From a checkpoint of a small mixture-of-experts model trained on Wikipedia.
Size: vocabulary 8192, 32.1M parameters.
Experts: 64 experts in each of 8 layers, 64 squared ReLU neurons an expert, 4 picks a token.
Training: a variant of SOAP for the experts, 313M tokens, 4348 steps.
Below are experts of layer 4 (counted from 0) of a mixture-of-experts language model. Rows are named router (the router's row for the expert), up (a neuron's input weights, with its number), down (a neuron's output weights, with its number) and show model dimensions 0-79. Each number is 128 + 24 x the weight over its row's rms, rounded and kept within 0 to 255.
After each expert's rows: "comes after" lists some tokens at least twice as common just before its tokens as in all text. This comes from a sample of Wikipedia text that the model never trained on. Tokens count by the router's weight.

# expert 13
router [ 81 150 129 112 167 129 148 124 132 146  89 178 116 148 130  95 137 106 139 131 148 103 123 164 149 139 126 118 119 139 133 124 137 114  55 149 121  97 101 141 163 189 109  89 144 105  94 121  99 118 105 108 102  65 114 119 106 121 102 192  77 156 108 104 130 145 115 102 135 144 159 123 113 159 137 115  93 133  94 130]
up0 [122 127 136 142 120 141 121 115 148 156  97 136  92 113 144 170 161 103 130 152 139 126  97 128  95 112 133  77 155  76 149 167 168 118 160 114 117 114 125 101 118 130 139 118 147 101 150  82 143 202 113 129 149 120 148 154 165 143  87 187 110 157 151 113 129 127 179 133 116  87 130 143 103  93 104 130 129  99  94 124]
down0 [161 169 121 148 119 124 123  64 140 103 162 156 129 168 115 117  88 130 109  99 108 138  90 115 121 118 129  80 155 123 131 167 178 140 162 128 139 149 141  97 156  74 139 139 149 105 155  70 110 165 163 109 145 130 137 112 110 148  97 140 128 114 148 140 136 120 115  92  97  97 112 141 104  97 107  78 141 107 118 127]
comes after: " ", " in", "20", "–", "00", "19"

# expert 20
router [136 101 141 180 142 113 143  95  95 181  80 131 150  99 118 158 165 136  91 127 180  95 127 163 139 153 160 141 130 139 159 116 155 173 124 157 107 110 112 162 121 154 137 162 161 121 179  97 127 135 128 122 115 126 146 138 134 140 123 184 107 158 138 141 144 106 155 166 180 101 149 125 159 163 172 121  99 130 117 197]
up0 [149 102 107 108 140 143 113  97 104 147 101 136 128 114 125 145  86 152 169 112 140 160 146 138 144  97 114 132 140 142  99 107 113 169 137 128 107 113 159 108 150  91 125 137 165 106 142 141 116 156  87 116  98 175 102 167 152 120 137 164 161 109 130 159  72 126 127  91 115 131 113  80 138 152 182 149 159 165 106 159]
down0 [152  96  81 125  96 118 125 126 123 138 148  69 143 164  57 126 104 153 134 149 110 125 158 111 134 145  77 157 112 139  89 109 132 115 120 105 137 138 123 118 122 137 108 116 103 139 122 147 138 166 128 107 132 138 161 123 140 122 127 153  81 107 141 153 119 116 198 143 122 121 123 120 164 142 107 135 183 108 148 110]
comes after: "-", " of", "|", " in", "==", " for"

# expert 62
router [113 127 132 143 149 123 140 152  91 129 128 164 116 122 146 147 121 111 147 139 164 115 186 162 196 168 115 127 139 121 123 174 135 134 115 173 150 120 129 118 132 118 123 132 154 114 148 152 122 132 106 109 120 100 104  92 138 152 135 144 123 128 108 126  66 129 123 163 152 103 118 145 157  95 143 125 122 150 128 147]
up0 [123 155 152 129 126 128  87 154 100 131 125 122 131 116 147 119 137 101 141 148 157 124  74 137 151 146 142 120  99 117 120 145 136 127 124 162 119 142 118 165 137 118 104 109 147 155 138 120 118 113 147 161 136 103  86 135 170 171 148 102 173 123 124 105 105 112 127  87 100 115  83 151 141 125 116 167 124  89 129 137]
down0 [148 116  88 124 116 103  85 146 121  97 130 125  70 146  88 135 129 114 132 111  74  99 177 119 148 101 106 145 107 119 116 118 151 107 140  89 127 102 151 134 112 151 134 128 117 148 142 151 152 141 120 175 146 106 137 136 142  96 152 154 149 115 149 128 118 140 182 149 154 117 141 130 105 152 127 104  94 133 118  82]
comes after: " the", " a", " No", " |\n", ")", " Total"

# expert 46
router [130 103 131 108 166 157 126 123 116 151 134 172 109 146 138 140 151 149 130 143 170 127 163 139 144 116 123 132  98 132 161 151 134 102  80 123 115 132 120 152 158 136 116 114 128 135 163 146 108 117 103 100 124 134 136 145 140 101 151 166 122 129 129 130  79 164 160 148 147 151 152 120 177 157 118 130 113 148 127 160]
up0 [105 126  98 127 166 143 147 117 106 158 116 152 143 155 137 105 128 124 130 117 123 124 124 160 134 170 133 103 181 111 109 141 132 144  94 105 136 125 165 131 164 120 122 117 158 109 123 155 144 114 163 111  73 161 115 122 147  64 111  92 178 109 137 130  94 123 144 136 136 129 117 162  94 136  87 125 148  48 143 158]
down0 [115 107 138 180 138  87 118 147  92 165 148 104 102 110 122 131 141 127 120 104  96 107 135 138 123  99 135 145 102 100 112  85 164 138 147 118  69 135 142 143 124 118  99 187 142 174 142 132 181 144 126 100 156 154 100 112 146  87 135 138 142  93 113  85 124 117 151 105 126 131 145 115 148 156 106 183 169 118 147 153]
comes after: ".", " United", " of", ":", "19", "°N"

# expert 49
router [142 137 160 106 143 153 171 172 106 108 137 136 182 135 140 142 110 136 129 126 168  96 117 164 164 142 137 115  88  97 112 183 143 107 106 128 131 132 136 108 168 123 104  91 148 154 122 141 145 170 126  95 104 117  84 117 137 137  85 116 118 133  96 133 128 124 123 140  99 126 153 123 133 129 130 130 107 150 115 151]
up0 [211 139 107 112 101 144 155 115  91  85 128 106 151 125 116 123 150  99 124  79 127  97 145 118 106 156 125 125 112 119  69 163 200 122 114 123 132  99 116 165 162 156  76 131 120 127 157  93 116 151  62 120 106 138 185 129 128 113 138 127 145 112  90 134 152 156 186  91  97 173 125 138 128 124 106  99 135 124 149 127]
down0 [188 113 134 165 123 142 130 104 130 106 149 120 152 149 122 151  79 143 144 114 104 131 159 121 126 105 131 154  83 134 119 135 164 132 135 147 104 112 141 119 123  91  96  99 156 100 125 103 119  96 110  98 114 146 162 135 140  83 145 145 168 133 128 139 131 165 136 158  90 135 119  69 127 137 107 142 113 117 141 180]
comes after: " the", " A", " a", " |\n", " an", " The"

# expert 12
router [141 121 114 124 184 126 137 151 117 146  97 197  81 111 155 119 152 116 142 168 138 136 121 132 116 153 148 111 101 128 115 177 131 117 121 146 127  83 171 131 134 145 110  95 130 129 107 148  85 156 122 171 143  98 136 154 133 122 124 140  49 138 125 138 111 120 138 125 143 123 152 113 150 141 148 114  92 107 158 179]
up0 [126 124  87 161 145  98  83 151 142 154  70 126 124 100 146 155 113 127 109 118  78 135 125 155 105 152 146 127 152 125 112 159 104 112 139 152  99 130 113 121 118 136 142 128 121 127  98 136 118 119  99 158 143 125 149 174 118 121 111 127 115 112 120 153 114 161 121  87 135 103 185 109 180  74 132 121 135 142 154 125]
down0 [146 165 110 135 102 123 166 132 181 100 115 118 135 156 119 161 168 130 135 110 147 141 129 139 156 121 158 113 128 139  80 144  78 140  81  76 108 162  91 111 170 122 109  97 139 123 148  95 129 124 116 117 116 133 141  40 104 143 151 164 107 118 115 112  95 129  90  66 123 116 141 103 118 139 150 109 114 107 135 144]
comes after: " ", "20", "19", "–", " March", " April"

# expert 56
router [120  85 151 149 133 152 128 169 131 153  98 150 149 128 142 109 157 105 149 180 118 125 114 143 145  95 123 122  87 123 138 133  77 123 119 136 104 122 131 189 144 123  94 123 172 112 149 131 104 152 126  81 126 108 105  91 108 135 121 194  95 144 122 123 113 155 115 122 109  88 183 134 135 157 140 132 141 130 126 143]
up0 [104  99 143 164  98 150 141 137 131 144 122  90 150 120 125 131 107 107 141 117 178 131 139 134 147 112 129 116 136 155 155 155 167 130 118 137 106  98 130 185 152 157 122 157 153 176 178 103 122 113 153 100  87 142  70  66 151 121 166 122 132 160 137 144 141 119 120 137 137  89 132  88 128 131  93 103 131 128 105 129]
down0 [128 111 152 170 157 134 132 114 126 112 127 134 109 120  85 120 122 132 162 133 146  76 121 131 122 147 153 102  76 152 155 158 153  91 166 128 153 183 136  90 130 121 144 145 125 123 192 106 176 139 133 123 140 147 123 147 156 131 108 124 100 124 121 137 158 146  81 151 128 127 137 117 143  93 114 106 134 129  85 164]
comes after: " |\n", ".", ".\n\n", "\n", "\n\n", ".\n"

# expert 35
router [ 94 127 125 136 160 130 162 142 137 136 139 152 110 135 118 141 132 113 125 131 104 136 119 129 153 131  97 128 113 130 117  82 141 126 116 146 178 146 142 170 110 156 121  97 143 127 158 142 123 154 120 117 134 111 101 119 122 125  87 141 103 143 117 154 142 107 103 115 134 152 141 134 166  92 136  92 105 138 139 154]
up0 [173 141  93 152 155 123 131 122 115 150 136 127 116 116 179 145 154 107 152 136 118 105 114 145 169 159 105 130 119 159 148 130 135 117  93 124 162 152  88 156 159 106 141 115 138 125 126 113 148  90 117 148 129 153 118 129  99 142 112  95 102 126 141 170 146 101 161 155 127 123 150 139 156 136 130 134 162 101 123 152]
down0 [149 170 174 161 108 183 142  71 122 118 153 123 152 110 142 115 128 113  99 112 126 116 126  75 123 178 137 143 149 142 122 110 141 106  89 135 123 171 127 158 115 158 143 109  98 120 122 115 105 100 149 113 130 110 126  93 128 101 129 132  99 111 107 120 143 138 127 142 109  93  79 150 146 194  87 184 103 104 149 136]
comes after: " S", "S", " s", " T", "s", "-S"

# expert 15
router [124 111 124 135 134 111 160 148 106 187 102 164 148 135 141 103 113 162 143 137 150 106 103 122 127 137 150 145 113  98 124 119 144 123  99 147 120  79 142 197 117 153  99 117 135 131 131 127  93 181  80 141 109  90  92  96 104 114 126 171 108 182 138 122 130 170 126 126 150 114 136  99 148 162 170 108 103 119 104 165]
up0 [142 132 119 149 152 112 108 120 113 148 108 132  76 127 154  96 128 149 106 106 140 110 133 119 118 131 151 162  59 131 115  89 127  95 117 181 141 118 129 154 147 140 136 136 146 116 126 118 126 111 101 147 128 121 113 132 122 113 107 139 102 147 142 113 117 102  97 162 111 111 129  86 124 137 161 103 134 116 135 122]
down0 [115  97 120 156 123 113 108 111 103 121 163 133  96 141 175 100 125 121 149 124  95  89 140 141 150 112 142 144 145 184 134 132 116 113 141 132 156 169 150 111 117 123 132 195 127 111 164 147 171 114 113 151 140 141 141 120 117  99 143 141 167 159 152 104 132 137 129 130 126  65 145  86 107 134 164 107 163 144 134 108]
comes after: " in", " on", " ", " In", " to", " On"

# expert 63
router [106 113 123 176 145 135 122 157 123 113 136 136 152 149 111 131 105  67 186 158 142 128 109 151 137 131 110 123 116 120 127 136  73 104 137 127 122 120 158 134 123 168  81 136 170 119 123 168 139 139 119 151 129 110  70 110  86 120  80 137 119 190 128 146 172 151 160  78 152 170 145 120 135 136 148 146  84 185 111 149]
up0 [100 103 126 125 181 141 168 162 163  67 106 138 100 114 121 103  89  97 152 165 128 168 120 131 123 110 122 118  99  89 127 120 122 110  85 126 120 129 154 173 112 173  94 160 124 128 110 116 102  85 135 125 128 118 144 111 129 120 105 110  90  95 101 113 156 133  99  98  82 105 138 154 103 119 147 130 129 150  99  97]
down0 [149 114 132 128 105 117 182 142  99 141 112 117 117 126 119 103 134 154 102 148 127 109 126 150  68 122 151 124 129 135 148 171 177 172 126 115 148 120 149 147  99 123 104 121  98  73 115 126 107 108 151  98 153 159 142 131 140 128 156 142 109 127 120 115 111 127  80  95 124 122 117  80 126  74 123 115 161  88 124 150]
comes after: " D", " d", " V", "D", " U", "′"

# expert 60
router [107 119  91 153 153 153 129 151 160 135 120 148 163 119 140 149 141 111 142 148 168 135 116 164 154 109 120 131 107 154 146 119  96 133 101 113 145 101 169 122 128 146 117 172 164 144 148 152 136 173  91 123 163 105 111 154 132 149  87 123 111 166 125 144 134 136 131 114 165 145 143  92 159 127 128 100 102 174 106 162]
up0 [107 109 116 128 167 160 120 145 125 150 157 144  86 117 137 129 141 117 108  93 107 104 133 142 130 108 116 127  92 117 145 139 138 149 149 145 155 137 134 164 129 130 150 108 108 161 175 149 130 114  96 151 146 118 128 145 142  88 163 124 121 133 116  71 184 120 100 117 102 100 100 133  84 134 108 127 139 123 107 112]
down0 [133 106 111 202 122 139 101 136 102 117 155 158  78 107 120 144 128 109 128 133  76 150 186 165 130 112 142 120 166 132 185 113 102 153 167  91 139 151 120 152 139 123 148 117 119 117 133 126 130 165 140 115 117 135 108 156 155 122  92 102 138 106 104 113  96 132 116 141 131 112  96  90 129 114 128 150 131 110 139 133]
comes after: "′", "°", " V", " D", " v", "."

# expert 32
router [104 112 129 157 152 117 151 107 100 114 135 183 138 134 144 119 126 128 140 142 136 144 143 143 155 108 131 108 106  94 127 114 114 151 104 122 151 135 122 139 133 137  98 106 135 130 143 106 114 157  67 137 107 113 103  90 107 136 119 195 146 184 158  97 137 127 110  98 105  99 142 127 130 144 122 161 107 156 114 149]
up0 [133 109  86 157 110 144 116 114 132 131 124 108 105 133 113  93 124 127 116  79 133 142 137 131 104 108  90 148 132 107 148 169 100 152 120 114 125 169 102 119 137 116 122 114 125 125 109 107 136 170  89  91 182 117 100 183 113  89 153 136 115 153 104 148 156 143 138 184 107 153 103 142 154 132  95 154  97 128 120 159]
down0 [145 128 129 141 133 150 152 147 106  63 111 114 149 136 149 111 177 135 119 159 116 148 132 152 130 128 133 167 111 159  99 153 108 167 101 138 144 148 152  96 123 132 166 158 123 109 133 124 158 146 113 104 122 129 113 108 123 115 149 110 103 105 169 123  90 129 161 129 112 100 116 135 114 143  95 105 132  97 117 112]
comes after: " (", " \"", "-", "|", "0", "1"

# expert 16
router [ 60 170 163 118 164 117 140 158 114 136 128 156 147 134 149 146  96 102 169 164 169 109 147 157 167 158 101 101 126  98  98 185 126 140  87 146 162  99 149 127 157 158 114 110 157 121 154 140 120 135  77 132 105 115  76 125 129  77  88 109 128 121 104 141 135 100 125 154 120 125 130 124 152 112 122 143 104 122 141 164]
up0 [115 121 152 114 160 119 129 153 144 105 116 129 116 146 106 141  91 133 137 140 164 140 129  99 173 112 121  71  88 130 132 141 165 130 104 161 121 139 114 118 117 131 113 174 158 107  85 112 171 118 121 130 137 149 107 156  99 138  93  97 137 143 103 130 130 138 160 115  93 107 121  91 134 144 164 167 135 154 140 144]
down0 [116 121 134  66 105 143 145 126 112 156 142 173  74 129 154 144 114 132  76 114 119 128 124 162 132 129 121 135 142 172 144 117  89 119 119 131 133 104 171 137 111 139 126 129  68  86 145 130 114 113 107 160 103 142  80 115 143 114 138 152 140 119 143  94 157 121 111 132 125 110 157 118 106 133 109 151 137 152 139 117]
comes after: " the", " a", " his", " The", "'s", " their"

# expert 21
router [ 61 130 156 109 159 117 138 157  83 135 111 161 120 140 155 134  97  73 146 160 140 137 170 173 164 146 107  93 149  92  98 184 124 110 102 137 150 113 146 141 122 137 131 107 140  94 146 127 133 107  98  94  84 103 104  95 136 130 147 137 143 130 142 127 130 135 153 126 114 123 125  98 164 113 153  99  89 161 119 149]
up0 [ 94 158 106 128 132 138 167  98  83 125 112 179 110 123 105 130  93 113 155 117 136 161 117 156  70 107 150 119 127 195 110  94 103  83  92 107 137 110 132 107 142 149 119 113 149 161 163 138  79  83 138 132  98 145 139 147  72 137 170 188  87  94 123  97 152 132  68 112 126 125 103 123 126 140 117 107 102 157 130 139]
down0 [ 86 128 140 118 163  93 151 122  76 142 101 130  75 153  98 138  84 122 102 128 140 111 137 120  86 122 108 117 169 117 126 123 131 155 105 114 119 129 140 115 116 137 108 140 119 162  81 131 105  83 151 124 116 124  99 184 148 156 122 124  43 132  90 133 143 132 132 146 117 107 131 141 133 117 113 158 141 130 104 113]
comes after: " a", " of", " the", " with", ".", " for"

# expert 8
router [145 128 115 125 135 154 136 111 114 139 105 151 163 175 126  97 113 110 170 124 131 139 140 148 160 112 143 111 164 108 132 150 112 106  92 141 126 118 116 184 121 151 109 117 110 135 123 104 103 183  91 143 120 119  52 131 133 109 122 164 153 166 113 120  75 161 162 120 124 141 132  88 144 120 133 110  96 123 142 170]
up0 [ 94 115 103 121 103  93 110 115 159 141 115 149 149 187  99  92  86 155 136 136 146 134 121 125 139  98 117 114 124 109  79 126  64  93 163  89 125 151 162 162 123 109 142 133 118 157 145  72 121 140 104  97 152 121 141 155 147 152 108 124 117 119  96 119 125 103 136 169 134 112 131 155 142 118 165  81  85 144 134 112]
down0 [109 150 114 120  96 102 131 117 139 133 118 108 155 115  99 128 142 125 113 170 113 112  86  93  89 123 113 128 112 111 116 141 110 140 120  59 127 128 169 101 126 109 156 143 123 115 117 150 152 130 122 120 124 117 142 157 133 144 111 124 136  90 111 144 177 104 127 105 107 114 150 109  90 135 143 130 150 165 148 128]
comes after: " ", " on", " the", " in", " at", " to"

# expert 28
router [123 111 124 157 119 123 145 106  99 153 121 133 147 115 176 103 145 135 115 139 161 107 113 168 126 157  66  88 151 120 124 136 145 133 114 104 116 137 143 149 118 125  86 115 134 137 149 130 120 139  90 110 129 120 140 112 151 120  84 121 130 133 150 132  86 156 178 151 147 141 164 132 160 113 122 166 101 113 109 130]
up0 [ 92 136 167 127 146 139 136 127 137 161 109 138 178 123 125 102 125 142  89  95 190 121 148 128 137 119 184 130 142 154 119 118 143 147 145  97 126 101 189 147 116 143 124 120 116 135 149  97 124 159 148 138  94 142 158  82 115 114 150 100 124 153 169  81 111 162 127 119 101 116 145 139 196 121 138 117 126 123  99 146]
down0 [ 97 152 117 133 124 119 146 112 139  86  71 149 130 163 136 178 132 176 121 105 102  79 101 135 126 140  94 155 144 136 136 141 118 130 130 160  99 132 138  82 136 125 121 105  91 127 120 154 118 130 151 113 108 157 152 159 131 123 115 113 158 169 143 120 166  73 145  99 126 125 130  96 165 137 130  90 154 132 144 126]
comes after: " of", " for", " with", " in", " to", " and"

# expert 30
router [ 86 151 137 112 181 143 127 146 112 143 132 162 121 120 127 102  98  98 156 161 126 107 171 182 155 122 116  75 128  95  90 181 146 123  82 164 181 106 163 152 141 146 108  98 116 111 161 137 128 106  95 163 102 105  85 108 133 115 111 138  97 146 105 138 101 121 152 146 134 147 148  98 134 125 150 137 102 155 135 167]
up0 [127 123 158 120 151 150  87  97 153  69 140 124 103 142 145 140 129 139 159 147 181 129 143 106 102 142 117 103 142 163  64 165  89 108 124 123 121 124 102 164 138 141 114  85 129 104 123 101 131 116 111 124 135 107 127 163 117 145 165 152 125 152 161 159 111 150 138 153 115 120 110  40 125 147 132  93 132 113 122 157]
down0 [135  88 104 161 126 114 125 119 150 104 101 126 147 135  96 116 145 126 139 162 125 143 132  76 132 123 121 179  96 127 138  96 121 145 124  95 116 147 169 175 152 110 116 131 140 178 126 150 111 124 157 129 137 113 172  98 157 182 139 109 144 137 155 133 123 134 115 130 136 148 160 157  86 136 171 121 155  87  79  89]
comes after: " the", " of", " a", ",", ".", " with"